Experts of a small language model: a variant of Muon for the experts.
Below are experts of layer 3 (counted from 0) of a mixture-of-experts language model. Rows are named router (the router's row for the expert), down (a neuron's output weights, with its number) and show model dimensions 0-127. Each number is 50 + 10 x the weight over its row's rms, rounded and kept within 0 to 99.
After each expert's rows: a language model's description of what the expert responds to; "comes before" lists some tokens at least twice as common just after its tokens as in all text. This comes from a sample of Wikipedia text that the model never trained on. Tokens count by the router's weight.

# expert 12
router:61 58 44 43 38 45 45 58 61 60 48 38 41 63 16 59 44 50 47 57 52 42 49 47 41 45 56 50 55 34 54 49 45 38 47 61 40 50 47 51 82 59 68 48 46 54 57 39 50 54 34 70 46 42 51 41 40 49 57 46 52 55 43 40 54 54 37 41 47 63 57 56 43 54 42 32 47 54 51 60 69 73 61 50 49 47 61 31 44 40 41 43 44 49 39 54 61 44 39 56 30 46 45 47 54 56 37 51 58 45 38 46 51 39 69 48 53 54 33 45 46 51 63 52 59 58 55 51
down0:52 37 49 39 50 38 44 45 46 52 33 48 52 56 35 44 58 48 56 51 58 57 69 46 51 25 50 70 28 50 50 60 50 51 35 42 34 43 42 54 60 46 67 35 46 54 66 51 56 56 56 35 51 59 52 55 68 55 42 37 53 43 53 50 51 45 36 44 54 72 29 56 63 29 45 58 52 57 44 53 53 52 51 47 57 34 55 40 44 45 65 43 42 73 53 46 41 48 46 50 69 57 52 62 52 56 55 53 54 48 54 48 27 54 36 39 50 60 51 44 58 59 57 49 57 27 57 55
down1:36 52 60 32 50 55 45 74 52 48 70 54 47 71 46 48 52 38 48 62 33 62 42 56 63 56 62 55 59 61 62 26 34 34 58 48 36 46 50 50 64 55 47 53 42 26 56 38 34 59 43 57 61 51 61 52 48 62 55 45 47 50 52 55 56 50 36 36 53 36 49 57 48 51 63 61 56 40 56 42 43 47 57 36 41 43 59 57 28 58 53 50 52 48 53 38 50 36 54 30 75 58 36 50 42 54 44 50 63 51 48 26 49 61 67 70 61 48 55 57 59 58 42 41 49 37 40 48
down2:48 59 42 47 30 45 36 53 70 42 52 59 48 42 40 52 52 54 48 63 42 42 50 40 57 45 53 54 60 53 56 44 27 61 59 43 61 43 73 60 52 47 75 35 39 48 59 48 41 59 50 71 30 73 39 46 61 31 58 33 60 62 45 48 56 50 57 56 67 61 57 50 46 44 42 65 59 63 51 50 51 55 60 59 45 58 57 56 61 40 54 30 47 43 60 48 51 59 61 65 45 39 62 65 52 44 50 54 49 41 69 23 62 51 51 50 58 48 61 44 64 46 50 51 38 50 50 39
What it handles: Section and line structure. Sentence-final periods, section heading markers ==, list dashes, table pipes, line breaks, and the coordinate slash separator.
comes before: "-", "==", " The", "The", ":", "==="

# expert 29
router:52 59 48 47 49 46 47 60 56 54 59 44 42 55 52 56 43 29 47 57 34 50 47 47 58 41 33 35 53 42 49 39 50 37 44 41 43 56 42 33 61 53 38 66 43 55 53 42 57 38 52 52 46 45 33 44 47 52 50 72 31 56 46 43 48 62 76 69 30 36 54 56 71 35 45 54 29 44 30 57 46 50 45 59 29 34 48 42 47 48 43 44 41 30 73 57 42 45 46 56 48 46 46 46 27 56 40 32 52 44 48 45 32 42 50 34 52 29 56 43 41 53 54 54 58 61 54 27
down0:44 54 51 53 56 33 42 54 53 55 45 63 46 60 28 61 56 49 41 52 40 59 54 47 62 54 51 42 42 49 70 63 61 45 57 46 42 50 31 50 54 52 56 42 51 45 51 70 57 65 45 39 57 48 38 59 68 55 53 54 46 52 58 36 54 48 30 45 36 67 33 42 49 38 58 52 30 54 55 32 47 54 43 52 65 50 35 38 51 42 48 37 50 40 64 39 56 47 42 48 57 41 46 56 52 69 42 64 50 58 56 50 52 49 52 75 61 50 21 51 55 51 41 69 57 68 46 85
down1:54 50 40 48 55 36 47 42 46 61 42 45 61 58 49 52 64 51 45 48 49 36 53 47 51 48 68 49 44 50 65 37 33 54 51 54 62 60 52 68 60 55 52 56 49 45 43 27 55 63 54 60 45 64 53 46 60 39 51 52 50 61 52 53 56 54 39 54 50 42 71 59 40 61 51 58 47 71 62 39 57 48 41 51 43 55 52 72 40 44 58 47 56 56 61 50 41 45 34 46 56 52 36 28 44 65 44 44 47 43 45 52 51 53 50 41 53 34 41 41 44 45 57 39 62 46 35 63
down2:30 63 52 44 39 63 27 48 59 50 50 53 39 36 48 44 51 32 59 52 46 45 63 47 38 36 37 43 49 49 57 44 63 50 56 41 46 60 50 62 34 42 47 55 45 47 45 56 44 55 39 52 45 58 61 36 57 39 51 73 48 48 61 61 58 51 56 54 50 52 45 36 35 51 40 46 47 60 39 53 53 45 41 58 19 28 59 50 50 46 51 53 40 46 50 41 48 61 45 44 41 49 71 68 37 44 53 56 54 49 53 46 52 48 59 38 55 32 49 53 45 63 54 56 48 63 42 57
What it handles: Structural separators. Table pipes, sentence-ending periods, commas, dashes and colons in lists, infoboxes and prose, plus pronouns she and he.
comes before: " ", " The", " \"", " He", " —", " In"

# expert 21
router:51 60 48 46 48 45 45 61 53 54 61 45 39 56 53 55 45 30 46 57 38 51 43 46 65 43 35 35 55 41 45 40 46 34 46 37 40 60 39 32 57 52 37 70 44 54 56 44 56 43 52 54 45 41 33 44 44 51 51 71 30 57 47 43 50 65 73 67 35 36 54 55 73 36 44 55 28 45 31 57 48 52 41 61 31 31 50 45 46 48 42 47 42 35 70 57 39 46 46 58 50 47 45 41 28 57 41 30 52 47 48 45 32 36 50 41 52 27 56 42 46 54 57 54 56 60 54 29
down0:50 22 47 44 37 52 47 53 58 28 46 57 36 51 49 49 51 28 41 54 65 42 41 50 46 55 44 48 47 47 44 40 44 43 50 51 38 39 32 62 59 48 51 40 53 53 49 55 47 43 46 45 54 69 67 54 71 48 50 49 42 62 59 66 62 64 59 43 54 63 48 55 64 67 53 68 48 55 45 50 51 51 76 50 64 44 50 54 49 59 50 49 39 40 48 56 52 34 48 65 44 35 49 53 38 51 59 51 36 61 57 25 47 54 40 55 56 49 56 30 54 41 57 51 39 55 55 47
down1:72 50 42 33 40 55 43 42 50 54 69 45 55 56 48 51 50 52 28 60 21 58 58 45 48 56 51 59 49 41 59 54 45 56 55 51 50 48 39 30 68 47 49 58 46 50 49 23 52 54 42 65 43 35 64 49 48 36 45 50 37 62 53 77 55 58 58 51 43 47 62 44 73 53 72 43 48 66 54 52 43 39 49 47 50 44 52 41 49 63 57 39 57 39 68 47 47 39 44 31 64 69 48 34 58 50 39 56 41 58 38 46 47 56 49 50 45 36 57 43 52 62 53 46 59 46 54 54
down2:55 42 59 45 38 43 07 35 48 41 48 48 57 56 47 47 50 49 45 51 47 42 36 55 54 59 40 61 60 49 39 40 33 48 33 42 49 54 35 44 53 42 48 49 48 55 53 72 52 32 62 59 39 46 55 39 50 54 63 55 49 46 67 47 45 67 69 56 66 48 35 76 34 53 47 44 49 53 51 38 60 53 51 52 49 45 52 41 41 47 51 58 42 38 37 40 59 66 64 61 61 40 47 71 52 62 44 44 48 55 48 69 59 38 46 49 49 42 60 40 44 50 44 70 47 38 22 37
What it handles: Relative pronouns, year endings. Relative pronouns who, which, whom, verbs served, was, and final two digits of years such as 19'76', 19'55'.
comes before: " |", "–", "\n", " as", ")\n", "),"

# expert 15
router:49 44 67 50 60 45 56 65 55 59 44 50 46 56 57 42 50 26 43 52 37 52 49 48 45 47 41 40 54 47 48 47 52 43 54 35 54 49 48 43 60 54 33 60 41 54 50 45 60 15 57 52 38 44 38 56 48 60 55 75 39 58 37 37 54 47 70 61 27 32 48 48 67 44 44 45 37 33 39 56 67 48 57 68 44 19 38 39 48 44 47 47 49 44 57 55 31 41 42 59 45 50 48 67 38 51 59 41 49 52 49 42 42 39 41 59 56 28 50 42 30 47 43 46 51 63 46 35
down0:44 45 57 38 55 60 53 43 67 54 49 46 45 39 37 55 61 45 57 50 74 52 57 40 51 58 42 33 37 41 43 45 42 34 59 38 44 48 49 56 50 38 58 51 47 51 50 51 45 46 53 56 56 35 41 57 63 58 35 61 54 45 41 38 33 36 42 57 45 56 42 42 51 22 41 38 64 51 27 35 47 35 48 62 54 25 51 33 37 40 50 41 47 46 50 38 31 42 55 51 56 53 51 49 50 56 51 37 52 45 47 45 33 51 36 52 46 53 59 39 66 43 48 79 40 48 40 53
down1:48 39 47 60 53 52 37 54 55 69 65 39 37 41 58 55 41 40 46 48 53 57 53 59 55 61 65 58 54 67 62 38 51 45 48 54 47 50 79 54 60 41 48 48 55 46 47 42 60 50 37 47 51 53 52 60 45 61 49 43 53 55 52 57 56 42 45 62 53 37 47 53 38 63 45 49 65 42 43 58 39 43 58 52 43 48 53 59 32 61 50 61 68 61 45 46 38 34 65 39 49 60 54 48 49 58 57 36 47 43 37 36 74 51 65 49 53 53 39 39 51 55 52 53 53 37 44 42
down2:29 55 51 35 36 52 33 58 59 48 26 56 55 51 41 52 45 51 60 53 54 43 70 43 58 45 50 50 47 54 52 55 54 49 44 50 87 57 64 61 61 60 53 44 56 52 58 51 40 50 52 56 60 75 42 45 50 61 52 50 42 46 57 51 47 50 57 58 55 56 55 55 54 48 32 58 61 41 51 68 57 49 63 34 67 58 56 57 40 37 49 46 23 55 50 53 59 44 47 59 44 32 52 60 53 37 44 47 42 46 55 39 53 30 53 44 60 41 44 60 53 54 32 64 52 57 57 34
What it handles: Space before numbers. A bare space token right before a number, in dates, table cells and phrases such as in 2011, type 2, April 27.
comes before: "20", "19", "1", "0", "2", "18"

# expert 4
router:53 61 46 46 49 44 45 63 54 53 59 45 42 54 53 55 44 33 44 58 38 50 44 47 60 41 32 36 54 42 44 41 51 35 43 40 42 60 42 34 57 51 36 66 42 54 54 43 59 40 53 52 44 41 35 45 45 53 51 71 30 56 46 45 50 62 75 70 30 33 52 55 72 37 46 53 28 45 33 57 49 51 47 61 31 31 50 44 47 48 42 46 42 34 69 60 36 45 46 58 49 47 45 42 30 57 41 33 52 45 48 44 29 37 49 37 50 27 55 43 45 54 54 55 60 59 53 28
down0:47 51 72 41 51 52 58 68 61 39 63 36 52 31 56 61 51 42 48 43 49 56 42 38 45 58 36 36 63 52 42 46 25 65 63 52 65 39 53 58 41 49 45 52 38 48 62 57 50 66 28 46 56 39 31 55 47 42 48 59 56 40 48 59 41 67 33 52 39 48 57 67 38 41 57 61 24 61 65 48 38 53 42 56 44 44 63 51 53 54 56 48 56 54 27 55 51 47 30 53 45 45 56 64 47 46 48 50 56 57 45 60 51 58 40 49 47 46 43 65 42 33 57 55 60 35 47 64
down1:46 43 44 50 44 49 17 47 54 49 56 50 49 75 34 51 66 45 39 60 35 51 58 47 57 68 59 49 78 39 63 34 40 39 53 58 54 59 44 55 64 54 43 67 48 43 44 41 54 51 46 59 49 62 55 36 58 54 32 58 39 50 47 36 60 52 50 39 48 48 48 45 49 45 48 48 74 55 54 42 53 47 47 43 48 47 49 65 45 50 40 46 50 55 48 50 45 33 45 43 53 47 46 53 41 56 54 58 43 54 44 24 83 54 47 45 60 57 52 46 52 59 49 50 54 38 72 39
down2:50 57 51 54 51 51 59 30 49 48 86 48 41 53 64 42 62 45 44 51 43 46 51 54 68 56 57 67 62 70 71 51 44 44 47 61 40 35 52 53 56 55 35 68 51 56 53 50 42 49 47 61 43 62 53 48 26 38 47 48 43 52 52 33 53 48 51 48 66 55 44 53 51 46 34 44 49 59 56 45 35 71 62 58 55 46 48 57 51 34 56 54 50 46 43 47 66 52 51 52 46 59 51 25 40 62 39 43 54 43 58 49 56 58 39 42 48 46 69 49 58 51 39 54 68 68 47 45
What it handles: Spaces before numbers. Bare spaces in tables and date ranges before numbers, plus month names, first names and career verbs, such as August, moved, Steve.
comes before: "19", "20", "1", "18", "2", "0"

# expert 20
router:52 59 46 47 49 44 48 61 54 54 58 44 42 54 53 54 45 31 46 60 35 52 43 47 62 42 32 36 54 41 45 39 49 36 45 38 41 61 39 34 59 52 36 69 44 53 55 44 59 39 54 54 45 43 34 44 47 52 50 71 31 57 48 44 51 61 76 71 31 34 52 57 71 34 46 54 26 43 33 56 47 52 46 58 29 31 50 46 43 47 42 46 44 35 71 59 40 44 45 56 51 47 46 41 28 56 38 34 51 46 48 44 31 43 49 39 50 28 58 43 47 54 54 53 58 60 54 30
down0:43 49 55 47 50 49 54 60 52 69 54 65 57 50 45 64 49 59 59 61 48 60 76 46 47 57 64 46 40 62 72 52 39 49 51 50 52 59 62 51 48 62 43 40 60 57 49 67 54 38 57 59 56 53 42 69 33 75 35 54 48 79 54 72 47 53 40 47 57 53 49 59 59 34 50 69 51 55 48 55 60 63 51 57 62 46 53 54 56 45 34 40 43 63 49 50 43 38 47 40 57 40 54 40 50 52 45 44 49 64 57 40 42 30 42 55 52 35 48 53 67 44 46 67 61 52 42 61
down1:50 47 27 44 52 48 47 54 49 51 70 56 49 63 43 56 57 49 44 57 49 41 57 42 48 47 55 63 39 52 50 38 43 45 48 41 60 42 36 48 49 58 47 53 57 42 68 43 67 52 38 55 42 63 47 59 66 56 47 53 59 52 54 45 37 51 40 55 52 38 51 58 34 50 60 54 45 48 44 56 47 67 44 51 61 48 54 32 35 59 56 49 48 64 55 69 44 39 50 46 68 57 56 38 46 63 64 30 55 45 32 46 48 50 47 62 49 57 47 43 57 56 32 45 57 36 56 62
down2:44 54 51 41 31 45 28 60 55 23 45 44 59 48 41 45 28 46 53 44 54 40 56 44 40 47 51 48 64 56 61 40 48 43 50 55 61 52 57 53 31 67 42 62 49 59 51 43 36 46 57 53 61 53 66 57 65 38 61 30 46 41 42 64 57 52 52 65 60 64 39 50 55 51 74 34 54 40 63 45 51 44 66 55 45 51 44 57 57 33 59 51 29 56 23 54 54 45 50 58 52 31 44 73 45 54 63 38 51 62 56 50 62 51 43 64 57 48 45 34 56 56 36 43 47 34 40 59
What it handles: Table row ends. Table row-ending pipes and separator rows in election, sports and stats tables, plus initial letter pieces like fl, g, Sh.
comes before: "|", "|---|---|---|---|---|---|\n", "|---|---|---|---|---|\n", "al", "|---|---|---|---|\n", "ed"

# expert 19
router:52 59 46 46 48 44 47 62 54 52 59 44 42 55 54 54 45 32 45 59 40 50 43 45 63 42 32 36 54 43 42 40 49 33 44 37 40 60 41 33 58 51 36 69 43 54 54 43 59 38 53 53 43 42 32 44 44 49 51 69 30 55 47 44 50 62 72 69 35 36 52 55 72 36 44 54 30 43 34 57 49 49 42 60 29 30 51 45 44 48 41 46 43 33 71 58 39 45 45 58 50 48 45 40 27 57 42 32 54 46 48 43 29 40 49 38 51 26 57 43 41 55 56 53 57 61 51 30
down0:70 48 39 54 58 49 44 58 73 63 29 38 58 46 44 52 50 52 47 70 50 45 43 54 28 53 61 39 51 43 44 64 69 38 50 52 58 33 50 71 45 46 55 44 46 47 28 50 46 26 50 67 38 42 51 74 49 48 49 45 50 46 62 46 33 39 47 46 45 70 53 47 46 51 56 57 48 36 51 44 49 55 50 30 58 49 52 32 46 52 60 45 46 49 40 47 51 49 47 51 46 37 53 54 45 47 33 45 52 56 52 54 62 45 55 54 45 54 57 40 56 57 46 43 50 31 37 39
down1:41 49 30 57 55 59 55 39 57 53 71 60 48 62 47 55 35 50 58 46 58 63 66 58 57 47 58 67 63 49 44 43 23 45 57 48 46 50 43 47 57 49 46 61 47 38 59 51 24 47 54 48 50 50 53 47 29 43 46 57 40 48 56 54 48 40 45 53 72 47 58 64 52 73 43 49 55 51 47 48 56 43 63 43 50 52 46 52 43 55 47 61 56 62 46 64 46 40 49 50 68 53 48 46 42 61 36 50 67 64 44 33 52 53 76 47 50 42 51 36 57 50 56 38 55 54 77 29
down2:30 72 48 52 52 54 53 46 64 54 62 48 58 36 55 64 32 48 58 50 47 53 51 49 61 44 42 51 59 60 42 42 27 53 67 41 57 54 67 42 51 36 27 46 37 48 73 53 51 54 40 50 52 53 54 59 38 49 58 51 50 52 51 27 63 44 40 45 40 23 59 66 44 50 44 50 43 48 43 53 50 52 41 45 49 66 52 52 48 30 34 44 30 55 60 68 60 40 57 53 42 42 58 41 46 48 48 45 47 62 55 57 55 64 48 75 39 51 55 56 49 55 58 53 68 51 55 45
What it handles: Table cell separators. Pipe separators and semicolons between numeric table cells in sports statistics and election results, plus County, Green, C.
comes before: " ", " —", " tick", " —;", " Green", " +"

# expert 13
router:53 58 46 48 49 45 48 62 54 54 57 45 37 55 56 53 44 31 44 60 38 52 45 45 64 41 30 35 53 42 43 38 49 35 45 39 43 61 41 33 53 52 35 67 45 53 55 44 61 38 53 52 41 43 32 46 47 49 49 72 29 55 47 43 51 62 72 69 37 36 52 53 73 36 45 49 29 44 34 56 50 51 44 62 31 33 52 44 46 47 43 46 42 35 73 56 37 46 45 57 51 47 45 40 30 56 39 32 52 47 48 44 26 41 49 35 50 27 58 41 47 53 56 57 55 59 54 30
down5:58 50 47 51 52 56 45 59 43 70 49 66 43 59 53 51 63 62 34 70 46 64 47 41 44 54 37 52 46 40 63 59 54 55 58 56 54 56 61 63 41 50 70 71 38 49 43 40 44 55 45 53 54 69 43 48 46 55 40 34 68 73 28 52 49 30 50 51 50 38 47 70 55 50 45 41 50 71 44 72 35 57 48 56 51 57 55 38 50 45 42 47 68 49 39 37 58 59 20 13 50 52 49 53 70 25 49 61 43 56 42 53 49 32 47 38 67 56 68 73 49 51 48 47 54 57 47 61
down6:50 41 46 51 58 38 51 61 48 54 61 42 67 44 40 54 48 41 50 30 58 51 47 54 49 48 42 54 68 31 57 30 46 47 48 50 47 63 50 53 45 48 63 51 57 51 51 51 50 62 52 55 53 50 51 32 41 62 47 44 52 63 61 56 53 47 52 22 41 78 50 61 52 56 48 48 49 44 32 55 43 34 54 46 57 56 57 45 55 43 57 52 45 39 54 50 20 33 54 47 77 43 55 38 46 34 44 40 52 45 27 57 40 43 42 53 52 59 31 55 51 36 46 46 40 52 45 54
down7:34 29 32 50 50 61 49 51 69 49 59 46 44 51 27 56 38 51 54 37 45 51 50 58 44 42 55 48 58 45 45 49 53 36 45 58 64 47 50 55 51 59 42 55 55 71 55 51 57 46 52 43 57 51 52 50 50 40 42 52 45 51 57 52 62 51 57 59 35 40 44 45 66 51 46 62 35 47 56 58 37 53 55 47 45 47 56 62 38 36 68 41 26 53 58 53 29 55 53 58 53 48 50 56 40 62 40 44 41 38 54 35 57 33 54 56 46 58 45 48 51 60 55 63 33 42 54 47
What it handles: Word endings, technical nouns. Word-final pieces and domain nouns in technical, vehicle or military text, such as -one, -oni, aircraft, Toyota, Police.
comes before: ",", " (", ";", " |\n", "\n", ")"

# expert 17
router:53 57 47 47 49 46 47 60 54 54 59 44 38 53 54 54 45 30 45 59 36 51 45 46 62 43 31 36 52 42 44 40 51 36 45 37 41 58 40 32 59 53 38 70 44 56 53 44 58 40 54 53 44 41 32 44 45 52 50 69 30 58 48 43 49 64 75 69 35 33 52 54 71 35 44 55 28 45 34 56 47 51 43 59 30 33 50 44 47 48 43 46 43 33 74 58 36 46 47 57 52 46 45 42 27 54 44 32 52 46 47 44 29 41 50 37 51 28 58 42 47 52 55 54 56 59 53 29
down0:65 34 32 50 56 51 53 37 74 45 45 45 58 42 40 77 52 43 43 58 54 51 41 47 50 48 42 39 38 61 47 54 64 38 51 51 45 61 48 47 43 63 36 38 46 43 60 45 46 66 66 61 61 66 51 64 50 41 30 63 75 37 66 47 54 46 59 75 52 56 46 54 44 29 34 39 54 32 44 49 51 54 45 51 32 44 31 44 54 46 44 38 26 49 48 53 32 33 51 47 44 47 69 48 46 42 45 26 34 41 60 50 40 54 56 49 62 57 52 50 44 61 44 66 54 40 61 58
down1:56 47 55 58 51 38 54 50 58 50 66 59 57 50 45 54 56 56 48 50 25 61 71 75 60 59 49 62 35 47 45 36 47 41 45 53 50 39 39 55 80 51 63 57 55 52 64 49 60 42 51 57 50 45 43 51 54 71 45 64 40 64 50 49 35 54 57 52 52 30 65 48 34 30 41 27 64 51 47 52 53 49 47 52 63 45 63 39 48 70 51 64 54 49 45 52 45 33 59 30 57 51 54 47 48 63 52 52 48 61 29 45 49 54 67 40 46 52 57 60 50 49 51 63 60 42 49 40
down2:56 75 49 41 50 46 44 24 66 47 60 55 34 38 64 47 61 26 54 38 50 58 44 45 38 36 40 41 55 41 48 50 49 42 52 64 56 65 37 50 55 64 56 60 53 43 50 68 69 50 41 54 62 67 66 46 38 34 51 49 51 46 55 40 52 61 25 56 66 42 42 65 39 49 43 49 53 44 45 36 47 34 65 38 46 62 53 59 46 31 57 43 46 44 49 42 58 57 48 52 47 54 63 61 36 71 67 66 58 40 55 57 50 47 30 38 60 72 48 49 48 31 58 50 52 47 52 50
What it handles: Route and table content. Nouns and verbs like water, route, road, listed, transferred, digits and name endings inside sports and statistics tables.
comes before: " |", " of", " to", "–", ";", " |\n"

# expert 28
router:52 57 43 48 50 45 46 61 54 54 59 44 38 54 55 56 46 29 45 58 38 49 45 45 63 42 31 39 53 44 43 40 48 35 45 37 41 60 40 30 60 52 38 68 43 54 54 43 58 37 51 53 46 42 33 44 44 51 51 70 30 57 47 46 52 65 76 71 37 34 51 54 73 34 44 53 29 43 36 57 53 52 45 60 29 33 48 41 47 47 42 48 42 36 72 57 39 44 47 59 50 45 46 42 28 56 38 34 51 45 48 43 31 41 51 36 49 27 58 42 42 56 58 55 57 60 54 30
down0:46 58 50 38 39 41 56 40 39 62 46 57 47 44 48 46 49 48 59 61 55 69 54 46 25 58 46 45 47 52 51 65 47 48 47 58 54 53 49 36 44 50 57 53 25 46 41 59 58 49 53 42 39 49 49 40 29 58 62 55 48 54 54 51 29 40 41 46 44 53 42 48 52 43 48 68 43 51 73 34 44 55 50 51 49 64 46 60 35 53 49 55 38 58 47 46 52 43 67 56 28 47 50 46 47 22 55 33 47 60 44 46 52 56 44 45 49 49 57 39 47 55 59 54 55 44 41 52
down1:55 51 64 33 65 57 49 49 42 62 67 55 43 56 53 54 47 31 55 46 30 49 64 52 58 56 54 52 44 44 55 30 59 59 44 52 56 54 45 37 48 49 49 62 64 47 55 50 61 47 41 55 52 70 49 42 53 51 47 51 52 67 56 39 50 51 49 59 51 61 64 68 44 60 53 47 56 50 47 53 43 39 52 47 42 29 47 34 36 43 56 53 54 46 53 65 43 19 80 35 83 44 71 52 52 60 45 62 45 55 43 36 59 47 50 44 49 56 44 51 56 51 47 39 40 27 68 43
down2:54 68 39 48 53 39 13 51 56 61 53 61 50 65 53 51 44 43 47 42 54 47 49 46 47 40 48 58 59 43 61 53 43 41 49 57 54 41 56 39 43 59 41 64 44 46 46 57 56 55 29 59 65 55 59 35 46 43 59 45 52 56 55 41 56 60 58 72 62 56 47 39 53 50 52 52 54 46 64 49 46 50 56 63 66 51 69 53 40 43 52 50 63 54 46 62 49 57 49 64 56 51 51 77 58 49 47 45 49 54 53 53 51 36 59 38 48 50 48 41 41 70 46 65 50 45 38 47
What it handles: Noun and number endings. Closing pieces of nouns and numbers, such as range, elections, -ers, -ty, 0, plus direction words north, south, side.
comes before: ",", " of", ".", " and", " in", " ("

# expert 1
router:53 61 47 47 49 45 45 59 56 53 58 45 38 54 54 55 44 30 45 59 37 51 45 45 63 43 30 35 53 41 44 41 50 34 44 38 42 60 42 35 60 52 36 68 45 54 55 43 59 38 53 51 42 44 34 43 46 51 50 71 30 57 46 43 51 62 75 68 33 36 53 55 73 34 45 51 31 43 34 56 52 53 47 57 30 29 53 45 45 49 43 47 43 37 70 58 40 47 46 56 47 45 45 41 27 57 38 32 51 46 48 43 31 41 49 38 51 29 58 42 44 53 56 52 57 60 52 32
down0:68 48 41 51 50 47 67 50 75 57 47 53 49 42 23 41 51 41 76 59 52 43 54 52 35 43 54 41 42 47 60 48 47 32 39 54 50 59 49 55 59 25 53 49 47 26 47 56 47 46 39 28 45 51 55 66 46 64 39 46 57 59 57 52 52 70 44 69 44 45 34 75 66 26 47 41 31 60 35 43 51 52 47 25 47 41 48 62 74 57 61 39 41 51 54 57 47 43 44 54 33 43 43 25 46 43 54 49 59 47 58 43 25 44 57 45 47 72 24 45 60 53 44 42 49 44 46 48
down1:48 36 53 47 43 43 62 61 43 48 60 62 51 49 48 45 73 59 36 54 42 36 72 44 69 51 27 55 59 41 59 23 46 48 42 63 50 56 45 55 49 52 38 52 45 51 59 48 61 53 55 67 53 41 47 48 50 55 52 46 40 58 60 59 40 43 48 43 38 55 42 55 55 69 48 61 55 47 63 47 50 54 48 37 41 47 56 55 48 59 54 85 61 52 37 42 58 52 70 51 58 50 22 21 31 62 45 46 51 60 36 37 52 49 53 43 63 56 40 47 38 49 45 50 49 41 44 38
down2:29 67 50 49 52 56 47 46 57 53 59 45 51 41 65 52 67 48 47 59 44 47 51 50 45 41 49 48 57 47 40 55 28 51 64 81 62 47 47 56 36 57 56 39 22 56 36 41 50 51 43 60 50 66 51 43 37 46 49 44 58 35 51 52 59 58 33 58 59 62 50 52 45 53 47 45 59 55 80 55 39 55 55 54 54 72 52 50 53 45 43 45 61 49 41 49 74 41 55 41 50 49 51 49 58 55 71 54 46 40 54 49 56 47 47 48 61 46 47 39 48 53 52 48 38 51 35 46
What it handles: Line and sentence starts. Newlines, paragraph breaks, table row ends, and the sentence-opening words after them, such as He, In, See, According.
comes before: "-", "|", "==", ":", "===", "The"